From a checkpoint of a small mixture-of-experts model trained on Wikipedia.
Size: 9 layers, width 128, vocabulary 16384, 20.5M parameters.
Experts: 16 experts in each of 9 layers, 288 SwiGLU neurons an expert, 1 pick a token, a sigmoid router.
Training: a variant of Muon for the experts, 6920 steps.
Below are experts of layer 3 (counted from 0) of a mixture-of-experts language model. Rows are named router (the router's row for the expert), gate (a neuron's input weights, with its number), up (a neuron's input weights, with its number) and show model dimensions 0-63. Each number is 128 + 32 x the weight over its row's rms, rounded and kept within 0 to 255. Numbers have three digits each.
After each expert's rows: a language model's description of what the expert responds to; "comes after" lists some tokens at least twice as common just before its tokens as in all text. This comes from a sample of Wikipedia text that the model never trained on. Tokens count by the router's weight.

# expert 10
router:149143133097111138111146124178144122122152081087138114143145167075169076110128124149134166165163075148165041118120163141103130148134139138175076082093162128075094153102105088122156141111148162
gate0:154178172097104112187116165178112136104129146073128145111109164051166204075093096139163118091125126141149125137160145136100146139099153110191218141062174146132128129073167046091085143155087095
up0:185161140112123135091132142137150156069115120060103183042068129087176181090117132113132104085146096109136068108140130152100156146116071111147216097078161137085125156140152120105077125144100138
gate1:150118125089080092130129090187117146099149077152102087167102131140107126154149161167082167123155121085094091087147176144075079111122079166158118129147098137159176142098140122127104099128165142
up1:150129162144155105108157095142118159127209122178079134167171118169096159100148154152155085137152131125089080188199137138097112123138125119158135132131152168105074086176132086123110092113105151
gate2:099127180101181169140087066108122129111115140175096094107114129191082059142122176073126150171146114092124158137134074122187117121192094134158101108058138131116103142135176159115116153152135171
up2:189156050122109145133168168129099154148134148088121186159187135079182166153144128199157146141153104075183076077100156194098124142144152116135149169149080182164129120091071120161078098204174152
gate3:112114186114117138106112148141142163172162119129140169135126165128115150115072137133142155195177097098129097103087152182146142147130101145180113111114120124075074176125054099137094139118128132
up3:177154154126093104117057158114138176150117128080177095123148100118141131141117154165146149183135112112133125073140115136137147184138078101236103155170138139060097168145110118089105138153123139
gate4:117158124158095173128176104079108094151143170117165101140078127186094179102122147090128090175111086146148091121166141147145088126161238124117171165108091128123211144165099084105127134152143157
up4:135084098115154085160092165128102178145156124120093106090104144123147133176186143176106192124126101121140103075159061135104150130189039132120077163127131089064088110079094163100078139123110092
gate5:059138106119148085150088062150184148145163169130110184116169104119120161144087139121129169140114145098140133101153113101138091068133171124133081148161109099136089106056105142109120125191093110
up5:049133122131165113124090059114155141098157130094114135154180106134151136124076128123114145115126148108128185147167107123142115082099134089114075073130105160092076139093098108113105146143045076
gate6:125131095067148142118152134148088092144120120089145136164151118136149145110074193109112150126133136150105110145071140175122129148142168121173096105114145092184149175099052172140165152131152114
up6:111080151109062142044095085095074135171191081099121152101134128104141080121114129127106184104094140117171147165093117145167161146147155107162097136157114139108127123172148089082150152113141100
gate7:158130136151193170182099149094164155160059122066179156143101092091093119126073125099079107102160099151137064109137122146051180158145077151145163205157083131146110125128118133088127105123107162
up7:110165144087043154071068098170107134136184118195117137121113140139100140129142104142135114182104077109120065104107151154182130106121144124121114106112175121142092132130090098185141157098203124
gate8:129058173125166101098119083111138156184103193152080134134159189124158132104161184092173176093086082155108106115152113069145096139136170122134139121074089113159062118120151139166129158134077153
up8:076076117115136142123127118109196111101066136130137136105148134149105154095100140132121120100104167117130147221113148098156096146099108139137134164086128062176181098190166103122138113169136140
gate9:124136099133144110153101159103099136176194113157147107117172162083157094139115103193217114135133129100092157121113125129081133155081198115055141112141125112061095089150122142095108133151156153
up9:155099125122146151120130133141089092115160152114169102125162147145227089132131107121200133092131079104115196088135114127085098121116170104120092147149188076118081136183172109148110125147105173
gate10:113103143154140149078166114127143108103142090140131094164108125079128127183133146106137109100091099181105135141087177141188091184131144205123104120111154124114115177140111175097095204051139084
up10:138107120108131158114093167165099127099124181143162133082173133103139082104137162105143116129180157118186129147127115131050087114088124038155149140094131163093163045081088156170116105180082147
gate11:125117156131101119107145036081101071154147086126190076125078071130094115167178131117186130128105120132163076160082111161094098108095134092120140098128107129146089119123135072180136096161086131
up11:118125119148094123121197105095048077122187132115141080143085092133094152146114107120173180141143142117148114169125106147123101045160159142068150079158093059134111106128137105150185074168094123
gate12:117087149104194138088133165145121148144122105124179155122113158135060088099056142170119157115098154088093147164131095093139200100133091174173161048117095116151090161157172157118090117128103147
up12:140130112121071077147084140073135144146152117079181113118178126120116144141201152137151126104127205167152064154129176108107089125076181123156152168106111139124147104107090094131135113088149096
gate13:137128141116122155126104022155107110178192167122181116147120139126099090103139045136133161111054161207165134135078111125108137120131126121154081194132103153061145148125106127144182073075127089
up13:149100089135171134134106210078085114085163098125070142169172145145151183096119134165093147138152130069164131147166093125164092128139126097171142074156157100120085049185138086111101138199110120
gate14:137088121127103172141206095129152125130147115084097192178184167058142114092091109150173155100079195188132108158149130128093146129160066123157116127113111096169123168183127130122099096077113162
up14:086120115125136102070101162136146099139088052172220114163132119098108105159142130176097117164197114176099145155154155091069110109114150069154156145102163109122114149070101162213143115124118116
It responds to: Word after "the". Adjectives, nouns or first word pieces right after the or The, such as National, same, latter, and the "ory" ending Theory.
comes after: " the", " The", "The", " St", " W", " A"

# expert 15
router:133183133142099099121157117148127126153158173143105180099169110136118135126113111137162122097132143140155111160134119113116111164111131122114132147138147101123147124148154130108115158161153120
gate0:143091124184186130125087109063119135132168103118113039121172142112169095112091144102168132147114159086158154145176135171162111099154152094116117152109156093132158106154132099033110105111067151
up0:113109161107092142108147094181060087095058190128144069102119082133119106131117095128111081124115140119119156131162111100167087090121098119141141089167088152144103141151191124105173157153145115
gate1:109159147125150148184102134169147115135073101140111136141167092165095060154085151073059156127124118120083094141171110099097108106137192126134123150062144116204097129104129150131171102136121162
up1:145161122147218114124112145122065099102165105163153138202140085064105164167138093099155098081124188118177140120112124213143114099140137159158141153173147100130126166138121161179117091138081091
gate2:148143040118070071153090124162056186191125152121096125146139169116071120161193129121111109157175116146105066140065107117143151126113090098134142146113071137160109106165172142068099137133153107
up2:124165183136181152135132110130140140116146078142129137161105120136155142098117106135135153125108161153164152136118156183089112140127116148109151142101144141070079151110117177210125161152153173
gate3:178106122155127073062114103111059074176155170104162125076128169121113103123145201131133124092112170134087190103144096120105134141120118144120158119168116119099142150109142094094087052129139183
up3:133150126075155129130094148127150127125122193147091174098161110098152119148087189182134137129115117070081143129184108090067165128116106114064147114140128094138156090175118086081143130108107168
gate4:151150090087160131110133121175151136085163072104079106152118193151127103127115063109154129108101167099122124144124188059149130099096166113136115164137127153141084115127133177134207090148045121
up4:071140179120113149132105169150097085132169098128163151093133136041150146131112183158093128151175155142115105128166114162080150116179157134151140105129126144120085129079183158168123123082169130
gate5:128138110107134127142152165172081099095116109117138165085130193090158132096120134131085140118154157135101104120119127101143127115074104142107220128068181076160122183164146149104145133148118194
up5:104141105118125076120136157136125142115115102164091160085099136126100148122140133078134144117126180108085110126086105101161144122105095125115189140074117099148167163167121174114147117151073197
gate6:193109120156111140165179126199122168122091165089176095134141130148110143150142089151140134142167139132089184192126096134104116128163074118020071150146110147090100097100188164093165132147119124
up6:120141183136099123112181127164122174078094152118147136148116139142109180110144049150138174162131122079104149155103114135126128154146096126047078149156106141110104100114155136127128157142146144
gate7:223112100070111173114167152186106105157080217139129143106138125093116116155107148125166116117150118138139160062161164110114121142156136094051102118155115129162114128113157152107196123180123133
up7:180117089049124166138191135130109157139109140146127141103120179075113128153171097126196063099136159125153126118164076159090121172118097119056092156146131167217119100135101202117144101176146094
gate8:118143193154195129140110165126142140076062169096119062139135110135122138080123049111174182089085166174093108103143135105173154113131171036095100106126140132120072115127096111112125105124109147
up8:125118187130150144169110183107098131062063154078130105106116116151133176120152079110152185087111149141122139090150090055178114088097146063093134103069142124112072093130111081105114125129089141
gate9:060137071118134106126146112097140133134151163110127140118137133151187126124135146167100133142156155119090147140144197123124093070114120171135056177148187075204187178096181106124137090147086129
up9:135102192130141153194155149060068132136168106123098151154135089170073101117081190132103157091087172134092109074117134181147100131110097100123135115100161120115135124125132111154118162158145135
gate10:102113088163122126084105142056160113157111150122163061097110118154088114144147124101179145081051138181138117120141115154123145133130164122110090119088175124130105126163112106123073115166055153
up10:107103138133139133063089147099165111164159107124174108153156106154103085144180142110172150079052122141148153132117126108172153116144148150091090100079154132133125124140150086145086087124018145
gate11:082122076085086148111142176112160197180136124091182132125137047184112145099087101163138076063095118159102113075152151061089101140149125147136112180109152120135129144131127119112224136105071146
up11:120156161140188092168130101114105115172163162141047085147136148083164121169119172155123182197169151122122121209086155205078165119071129090164135146123105156134116092171117169121092196141137110
gate12:170163086104195121109096113101116140150106176142151104125132152100126087125160129162105133135139120102130116179077104172160144131101189168207136108173143120101163125104116133112120124149126179
up12:115084151125123146110141117119102075096124135120144143155115145095138031156141210150117140127157108068167089132075163139148141137104155107184140079090123100097093120146120142148097127154103155
gate13:121148119143157157180131170162147147094117165156120099171142100182201131143163135117133101146137017097137077110110107119100050095112121131141100151178125165135136118110135102123139151111097180
up13:106179218115144102092148107132124141153104151114124126145162128118121158160142101115141155117167106131112176194090136156112125143134144119102087125110075114121146131144099088155086150055228139
gate14:119140096116097113110124104110175088145119100168087153107110171127085165126124105135175109083196094135099120114089112062083100127128085086105123132131120157170122123093159127148159137103165112
up14:185142109141113085090096146089133094116097132160131092115124162115193112164184133138131084118153072132107098097104057142122063100092104128127136081169176121128105138113158149127157142053117155
It responds to: Infobox field values. Tokens beginning values or labels in infoboxes and tables, such as =, CEST, Coordinates, Votes, byte-order marks, and by in "Edited by".
comes after: "-", "|", ":", "=", "==", " •"

# expert 0
router:114141056035138133190126159160090167159162079132170210112072157123105074091108172153139119185111089173129150159137093195139133149150123150194110132147193140106092152145098118111132121143141141
gate0:136132164070164086103116072117142100138156132096068107127140121160085133137127162111116096042081160113142080099122077120133169133129124137175096130122140095109105163126090105111162188119162093
up0:153086159102099130036145172136111136075093068106107111173183116134119133165148128122149155117114105134134159140110163087114136108077137132131138099095140133087106155075084115099138140078153132
gate1:149136136131102159130079069109187089116154168113167199114111127090147083114152207141108095165150094100101152130161167135146103176141139154130133102056109147114125160128132134154154080103100077
up1:140126087125146103137144112100084143182103081148139089134137127130087133131157115154132150164082201182139088136086120139113141090078133090112154152171128127125085126077157170183092175116133128
gate2:130075077165197102148089088149181121112100151148117123170121167092152090113128130094172103112098066073116114147078090078099131098129122091101091087140120122124137100106135111146077144127145119
up2:116126150199154106116135120141148097173068117152114083140107095191144140162163122086098088166141069118187109107125100100086120143072175094117188089202163194091122089119116113161092126108107154
gate3:194130122075149109147086092147092097099165148099151188127113135073096129124111115154182132131092169084125192119141131120144167149162150140119076082173138091159175131137114173129103113149140103
up3:096122172138083138119073163081130130193117126105120132112169114109123136058130083128137152127022111147082130114108106145145174154086095102105153138133130120102172089139058080106071179132138104
gate4:136122043153120086149102130115110128122158135154156133161093097155119114146122117107145098083101135121156098198098018071151132110104133089172120123125116108137129104158137182152160117142163145
up4:086114127131171169043115083135114125141080114102088112136142117135130143170159110161118109186122093108101111096121198115137095114124139109116133091126112161146152158123102099151109150121152149
gate5:151137144096107103171153152157166073139147142133099157061126119103122161084173157088115146141129181105169097149100107169101095108073124163110093146160174140185163124063144127105170111152151133
up5:121135137096149127068209139200167101165163167127142227050147143112133143132133126152136108089137122151139125156141101085109121098127154174066076109133139141136206191148121088078132116120135159
gate6:083138120142149137164106155177140149149188125129160182153046131199152164120179157091135153146100110118128161164164126187064174157184147140161155153143127123118114177090089131077115098200101103
up6:141130079168143116184123084109173138188193128084147189166086141120171098167143126141092169184094099134116117160137152155000147142135131183185139132111108157128060147110104105106145095164126159
gate7:118119134116090158141129140116138135139142152138087139147180179102142124050193142130091140097108141119106161146107137089157191109086167126167124171193179163112102161118094142120117181086187142
up7:139099159174179109104134128127153099149117127140090170155185147115150101116074139095104103117089125168052121147158123140135169117146118135112134170136122164154106138081118150098124144136150106
gate8:134112163131154099101139164099153130144135109120139113087135191108131115112106142179158128160124179111124125082117145156117156173055096122137108103125106114110093120147201122152152123103141183
up8:156155115173060121178123129147116077124119107110122124170139075143118166134165101103080167102119132167125104206131093156063145132149153110144175141142135153124179122144069104119095161141141112
gate9:165071132095134101165067153118160075117147128148167120147125142081115043117112157092133093126201105152148121126118135174069180141119166125166087154103163079075118173077104153105132133153112091
up9:162111015089129114142082179102146105143149104146164134131139052112084129113181152152149097133129128124134119138177127120137158130143187103175123114077223131082102170182137150126112178156118112
gate10:102142155129124043151123086140122154133175090120100131122124155171126119148139138140127148151060112166088103072124110204141135185088076122146172143161148227146123107158084085106097142177116136
up10:117158177108133097185159102112117157136158102092130123144133146144104130154133101125130137141082066181084137057094142183165105186122096168163185167159143202099113071160081037119126121117160143
gate11:124096098087129122113170134127212149124172069117113099151131113118148092094145170175093110066121089130170151151116165171174185122109186081161116097123084149122199141080128157103133192126136191
up11:091144117158098071168106132133138122103126160142130110161094163138123155165135144101092125121186189147082141127139150098106141125127154109071149176127173106185056163194128175108105080139113069
gate12:146173181150149145077164132173127113146125174138169120174100115098130156203078095119077124098134153075096096091094150071094090070118121105119088180098121146161165052163131085167114123111106107
up12:139110118122096166186078163084101128129149128097119117159149169165150106117128144168093140143187125132203162146145134114191104244148119131154198145172139162115078160127124182076090122157164094
gate13:193100087131084128198154122178169107063087174119137073102081122159138134144156127115137101137065073151145163111122130122057132161116100110103180081144123136096119137156070154119108072140123135
up13:139141129164096079174097155154116112098156094115135114077161167151185154176131134118080075184103088099111094119171171142124198159163082072110165137059173141115128160148106110078109088166148126
gate14:138045122105155177125155161098136114127077153091080192119177135120145208131128092109109153140102085101152124129113189102116143187176103137151074130099129133057152097167181110101194142159126110
up14:064145163091103180119122134127167192157144139140095151121093126152085178169150184182105142145116118130081126163111105129135138147195108104118133168210128136157095081129178106158091194153145167
It responds to: Biographical past verbs. Past-tense event verbs and some nouns after subjects or possessives in biographies, such as died, married, appointed, her name.
comes after: " a", " was", " his", "'s", " an", " her"

# expert 12
router:135157129091076099188106130133117173173133114182155128110053144150086096107140109150157171193176134107130136142117115179055135156113091093161196125209150136156115100125145149083144153129172128
gate0:117119124092148147133181135144161094066120109106164086111191175155132117105144112165166102144140078117175109123092121066129177116119167160142087102192132147100089193130088069088134140071144204
up0:099121179117121173113096104068087136150114129150054112160055110139119119125108115089148154088090182095112157100174115168169127057129186103113108158078155146155073068158178169088112130151096117
gate1:143117112187094139155102121155167090106099078152127066107162143120083121077127145096149105161172121168097143098072128159120152065057097128091161102130126186090126103131117136140118130143179171
up1:118165118116154155149147169143117116121115151137112218113149086130161162171171130166118157125128131123155094144139119109106132174171160120179117144156120093137141150126142059114175172143097079
gate2:093158128182126116163116139129120119106124117099106122162118097144078138187152160182094169099207108084178084129088204120138081197150131113141114079138069127179097120106173081177103108165189080
up2:142119185128172144082125114112121094093138111151147130147131074125124033104091120152061195117129153171136146132149180145101117194046133142157136144184077173102138139166102107149085143206120106
gate3:105149139094082182103123078112095197140137140127172124165156109129124158132186118161222126196134131066109163135136117175084197137091128169149147115141066114119107159116145147101113162105139107
up3:186133079052100142137145107110155155170104106097155123193097125103177176135156127152219095160093151090120152118163090138110188138120147111161110082132110115119098138087120196090154135152114151
gate4:086175152173078092146127114129120123133146169116096136170153113121190103199099134105182107119124210111155151090078074118108129073212118097118115133142115126139146072118161167125133094092178140
up4:153098083062143184115150145194120107149154096128139090029130095145055170113167151161104127107125078104100090111169148145141177204041079151114161125135145163135109124159106084108073146152127124
gate5:171124142105085147161142154107143116116136124166041101076191154095155149106098180132127141105105105139138101111105135106123175190119059160120151104142111157125143082112148111129124122140210096
up5:082157109140154124157077169154134133130117133102088135090137127171104189134167079146196116154161144153161104117172122139144094079096088110107108100133117073164058144111134144064171105146177197
gate6:139114146115090155143125153077123132156127145127128104140100097168173158140100181125123140133170228206142118131141162140111170168088112078130178154121116140088119148132093142158095086129177111
up6:118109086082093144096162152065095132101146125132153102140118120183159127094150161118141151135179179159129102133124174156154147149121122093107121120139133110086122171100093120169149090113188112
gate7:128144153116123119143131088098147164122110125120126114142112119136079163190166091134164172182145032136146127103134121189095108166171121108056143069122079044161116155145090150156161091115122132
up7:126140124159144102107127157183121097132146175096100148096171137137115103069064146147126110137063150133144147208120123064166129089114140147192158134117132219145118055133168141058127115129177116
gate8:095147129117103155104172152091139091127081124147128135100075161124122123142147102084128163124158165118130132143172124103134129141129145130149143182113141208113131098155170132175107146149111143
up8:132140104164131086103096155047144117099108205106118132150092106107185150141110111193165113110156098134193080130183174097108077169122128144170123142113138104113085208138090101115135183109184124
gate9:126183134155088146136112170179095154139043089151143122101143082111121139158080097121104136157144122084144124176132165111135169137131092153090122153088116200120121148120147121134136087139086099
up9:124090153180159118114155137087136092073123136091132110162132178080119199162148128135105164127109116183114081065165159133131171062209140120079102139118068114080211139112111125147135148121131115
gate10:024085103138119135134151151118141139112102113068161107118123075131118126096121136083079093163156045095175090089145151126122127153084153121101148095121108088102107185187134131168156144147083119
up10:121108105088164061122121161121101153158133112111149077099115111139130128105103096137114122147203058122133149068141127151081117106046147075117122094114169101102136123136118112177126087185111094
gate11:120138129078116098155103078122160160129101166145154154114101075129155124089142164117161203104086134109099134181120122155083094099137118170094154142111103103148162073122182176104134140137162163
up11:182115107119062124129120108103145133167126123116104099084131158128107088100139134177108154096170147146131081163101148165064141129107149189118156142142172116130158165137075114158179202114170146
gate12:183108139088125095125123110070089095121105129164140107119119124150100135138099116108130131102116092143100172153113121182112170180175104162168251206119200111119104142102118104113144111120175103
up12:186149145177131151174164161113102128159158124095155165148148125134118134164103122149169186102108135180122074128115129176061188092144150080064069124120114113115166095129112134149144166176112112
gate13:102121104186173100067150101157090087134148149079094142104091077093080111092149096110147152158174101126094084134107106166122119096098205109110115152163141143152111047070122107153093066122153071
up13:137144103197153149156100094133077107136103181056111126103175140104103133079114102204095149196130134139138160115071142100110142093176141141125150147147132159130104138082164138092103088125127075
gate14:086117106133088110109126120167103117167127100198093135171124113094113101150056102142125138124107136122117129142165141110129126141085149160175062182136172139114159165192189147084138113127145097
up14:117081137147109108140126145098160186158145116099123102031135092174141165091158127104119143191150131167133087148081186155109117154175143072100172126118098196099111181146141147106070093140109095
It responds to: Numbers and digits. Digits and numerals in tables, statistics, dates, coordinates and citations, such as 95.3%, 36,911, 4:08, 55.
comes after: " |", "–", ".", ":", ";", " ("

# expert 11
router:206139146129099172147105120140104089151142139125135051120131116162132140167174171105116158154200138149188126156123131156083112199130152117150247131140128168102087136139087153108129113155130143
gate0:163091174153155113173115147111166126133122153097102134101063122069141168113131152150100186199144163171100056115170170110045139111151122128120234117118083098151144172151137116114135135121109119
up0:187157136117115158160154095140081154173117127118152129141107158125095099109138178158172190086140147191140078202199156155125129153133151128127119092090187148119136090120144157133106084121141121
gate1:148145113072156083138132147122155109182100138175181067128160165117071096157156149152128179121147115103137139089112077186152144212139149147130141162209144130152048142124166165145108140142137122
up1:131118109128074105109100079140137170111141114086145111131094145190199142115116063124149098113118069135156146133072184140122059139130125153110131134122123179040195101147113089135129074086183172
gate2:143156125129120137135079105106165127118155135165218089135167100159117079150150100151096125118157180164177144142096080175129134163077165073147148081146162102153083131111146159065151148121084089
up2:164105152155156143120082138095157106120085162129147163154164140107119119166187121120115139183131128116156182164109115184148097149112186099147123163127141114140095096126093180151136191148047063
gate3:156152112135150084171169073124079101130154108142144108164083096084135133116146105134130149166112124131118130100095127183098138122117118145114120187157136102110139138086165132068112116114163124
up3:107077136117113142127117116126197144058117099147153126121110146137090104085082122153084094126133136085200173127147098142114110122088114125121086149117151121166057113151115144176134105147134140
gate4:161142083149127140105168103144077182188145114139134133133107087147119142116114105147158097130117127059044136097151101147121095153109184135102115134117155110121129139175189145082135133156107160
up4:126158169086162157213130194154112103091126114119171208158148153137178097152136114130136179155209107169143101173137159095060152109156112126177125167132133095156139096090112129122112134122168110
gate5:120184144151126121121112147168135118117152134163179171070106212128108159121104079118111189161150123128164171080110142115095163190088170123086107155114128155100101228132110166129168120161124095
up5:098068073125077091177127129071151135176123115114116084161129017156126101171139125118165065089121093093121109185119092191137112104135138178189143119144150125162189087144154105118080194096125151
gate6:111157174162176138138124169167149084179123090148128098138096112159121150166123123202081157146101100135163085135134094134092116135119152154155156082159089132088105113155147101127070046177126090
up6:144079145121117125164138100146063170055142142115167157116146118122079051092128139165149100128155133094129157123113175093100103136156134107131035151073119036097117128118151116159185120073092157
gate7:161145161134158189136126206143129128181138129151112115146113135146129164121168169179131179157171133077137158159129123151096115160144119063121138116146091123135102150145182158080159094139159125
up7:128108113067114143156116101161114100143126134139098144163138177124115131088195153121127162147139110140113164153106096131171117097142097161081109119137051157125189125162166182127131147153128160
gate8:151124173121076130077107155172164116145107131108145116130168076159114136132098157104180232092139095173159167130133123094116157107118109081107084099098128157184114092163092123112094165164079177
up8:197149139101108157067151133167153094147100103132131090090148127184150093157154102098127255117152081174132191132117139134110139102135090066122086130167113134128124103151095131141084147134090184
gate9:153119102109153134185082144151151117117156091148108176098120125105212126106092159149129118221155117102074125082098123057121102114155138132088103143141129132128137067066127076084132166107149127
up9:142139110111130046123167070125097104144070103196131120144154064142135083186096162084130105071098145177138118153110076202094146117155090140128091172173089084121129156183143198118142112120159100
gate10:113148135161165150190121120130153100084115136171101050150110080141060122120089085128189109099157133112081164132145133135114118114140139117100159133067111115114176094117121201101171140150110142
up10:142131171101098149120111086143186109111113130115140081132174119096113163113064097072196107120127094140160133147175160111104180093117177134178147169081141096104155168117108129137080188088116069
gate11:160129073136103131115171123076085124139111185137126113148179140169172150119154069081130139141127135172056092105112168064101170106104092114104113167121179119089088160138158144136139111090173115
up11:113079113109116137116073119151112165115173157087072177158163109172212127169108097138079154153059176169078065134118098114114182077068176099132144124149119178155071118113173111121102124137116108
gate12:155118172117180123109076176132151107173060109073130072132100105166124146127135120136104128145140046148168107127133104165096115114122109133114136175131126142088159115030111120194104123162137143
up12:186163128123099168115033154178120100152167129149105137099086135136107108118128133072162049174093182114136158110073104088151150148174115103179127139108173119082120149078157147136103153144134082
gate13:161153157116142108108136112119041072090146154145102107163129155122113080109182137102160135129169130148109172116135109109101130153124103100167073118130116100085152106134149162142151157183170064
up13:163156137096102126119128112160076077126127130131139079217195159173130085146143148088141154127167174177202148139176136172154118161170133117126087069125145102100092118094143125067106131168142158
gate14:146054232119177124154152082135136189182158148079114062161158156120135173121131120100146176124188198124108188140123135116092087120092129139188144095050128087189076172120103174117089107095116155
up14:138124090078122069174160118126087100107128116120172103120097136163145105173156133155158074104154138088130098064110129117145103156155109114075097127112136114113110141048115109136109088092149087
It responds to: Word-initial fragments. Opening letters of lowercase common words split into pieces, often after hyphens or quotes, e.g. non-b-inding, semi-b-right, cr-unchy, le-ather.
comes after: "-", " \"", " (", " c", "/", " un"

# expert 6
router:123111118111107108207106112190171147152159119137098091088132148086071128134151149168154174146176227112157158171079141191120110182133114126162089111124065151157085121100153093148102133130161132
gate0:086090135057114084136143096133138153117180169094158105126116160121155062190146159081084125086117130140075137119192095059136126130144083119205135118098107118095160127179102116087139135161132115
up0:166184138160133141165154159100124061134091094122122189111109136108132137134134113148165151177137050209177138164078160169140178081118173149171112121167091137140086100054137129096119118057132130
gate1:124149179082128089143162121104119170135154089162133074174096105183152199132126129148110114137153107136143135127162081167145163139179168131111135112116140116096134121123151115111177152087119194
up1:103147154130149100148163141111097193119176113115136094193103091113159138113102147139112040128149130142142163126129093162163108142146148121109141164133136133110143081136069108096181125101122153
gate2:136083106120071084129095179079127130131131043162108160127120123083079106162152168128146148167157149173163080136075130152087141159125154140088117094099073080154184081147104164128054135165154109
up2:135125122094029131155141106078112161087120054172114152109124136080126110151114168150087169100170167140150105119078140118103131163127185147118104143093079104149169080175134089127111058154172128
gate3:113117075141094105104128097132135168125186144127155112148160114176159098094088167092148106135130121124113135155137120118082139169155126098061142121193089068195171137121141113155156104151156166
up3:135157056165129170097142130101162146138159136177108158110117081149198153128108174162163166127123108142119126121110152152152137124150155084082157118081043125134105131117130111137156091155125174
gate4:150111186121080184149169112126068113143120106178110119101167133124122117212139157096098209071187173090098116180111153123128124172143104122094178080125110144145160123139143103079127102136161153
up4:123090117153110140087121136177103109086154110143197152161141116144095122090165128131126102117107125102108130146148115088162157084100187188121100133076167145109169164121158127153129173133122147
gate5:128174128126113156174075121104155133176150068110127096059140121138102081151118176145136101101119132194075133172114122142099177138091129164107133078132068158132165117106123064174112119186128179
up5:174140203159128136139138114149146125084133187125116118189100148102159141161137080147175161120143144089144126132163142118172120126153121113135159123134151083085120115176144165084110162057149144
gate6:116094127088125078057145145133105189197133145129083134134168129125078114141160092097129120168139160187148126193127060134113156163132081107169083108186125096105127138133103186186091148138136133
up6:118078165122123119076117182138117145136104121078096153141177130074094131158111116113125099143147140137165133165124072095152161185127067123148107058143107144158171091150118135148123147155141134
gate7:127096090090138119064190150040086126129140144101084108132123146151076083133114126107212090118145191107136173119100127113151090125118122133155098153098091077110148160158105142105133119168101154
up7:107162170149093175155080115211152117052104154120105076135095115103178156166133115138106126103137083135158097106109186145065086085185140097111146109144136171149125131094136119131152054125180097
gate8:108140093143106158170120127106180096157134117123105161129103079080139126175169159152144100188143161107044180117147159186090186083108119085088129116060084121056144142091150094092119132180129106
up8:123115103142132158191128129115153152110118100158155125130121087126147109184161152157140089194131172141042115141155139203081143083116169136147150115117089124081168109115160110127119137154119093
gate9:117042131141126129120143113099109127119118139142124162140149078106103122169153087110158184133115168140142069084144169148144142070129184070156110154100107137099125130185156114101088154087085161
up9:107035133157161168110150110107105085107134086137111142150115106138079153185160113089133189132162121117132097099124145102173128113113162100131079179104080102104091131128152107097118174105096181
gate10:168143131148078076108058124126137132125128179176149136128110138120143128172133130137124145165096140155162115120093122090147177116151201103148109119101088203123076134131124105155148112087202129
up10:117150067114121140116176127127147171135144111089111181106096123161088128082115133101112102112183143087134140174123150163139100102102119090072108127148173061061096124115122125084082146198101116
gate11:148125143107140184160145173143066109172123138147124148112064088124133123123086143119073123083140099142164121096152106142162179114154181162133188117151057072117080154109098092131163144112102113
up11:038115063070150195069081080073103112168113121109136125185123139107160109187153110099163128079202105146116169150150109132128128118131122141143123139100111117132184124125113145156083080113140121
gate12:130182152174140085158111126133092122136145072151137135090103166118094106107129087085062131140033134069082169170155105099127173160125103127179149067123130103094113131153087067138189116155162108
up12:105124127166140129177189140096158118155134133163140113068118133183103133127144091086089207104103171113156165126098158125107173156109121169108142197124127145103127115149085159087140143132149092
gate13:090137101145117104120087113117046185108116148122126077095099123098077130158077123179119124143196069138155087076092107078116187101192125111143064154100134109099096169109149112138153159130171191
up13:110149129094119128119133080137117115122177158168159076157095128112097069141086184149148131127087125138165133132162118130111095170106190081126104096104142180147143083138130137103063133078133085
gate14:139125108129151153133151122084101169089153210077111059106126137086111166179198145113135124149125079147088117127160140098109157074173147125077109139100113083106158092125119122126155127125133137
up14:128176134100071110154104132146144146148132026201153194146148108161166133135080132155115149081105167112114140120110114106176089172089124113200114146148127124109099167112126101117082130124121121
It responds to: Table cell separators. Pipe characters separating cells in Wikipedia tables, and the |---|---| header divider rows, in sports, election and filmography tables.
comes after: " ", ")", " 0", " 1", "%", " 2"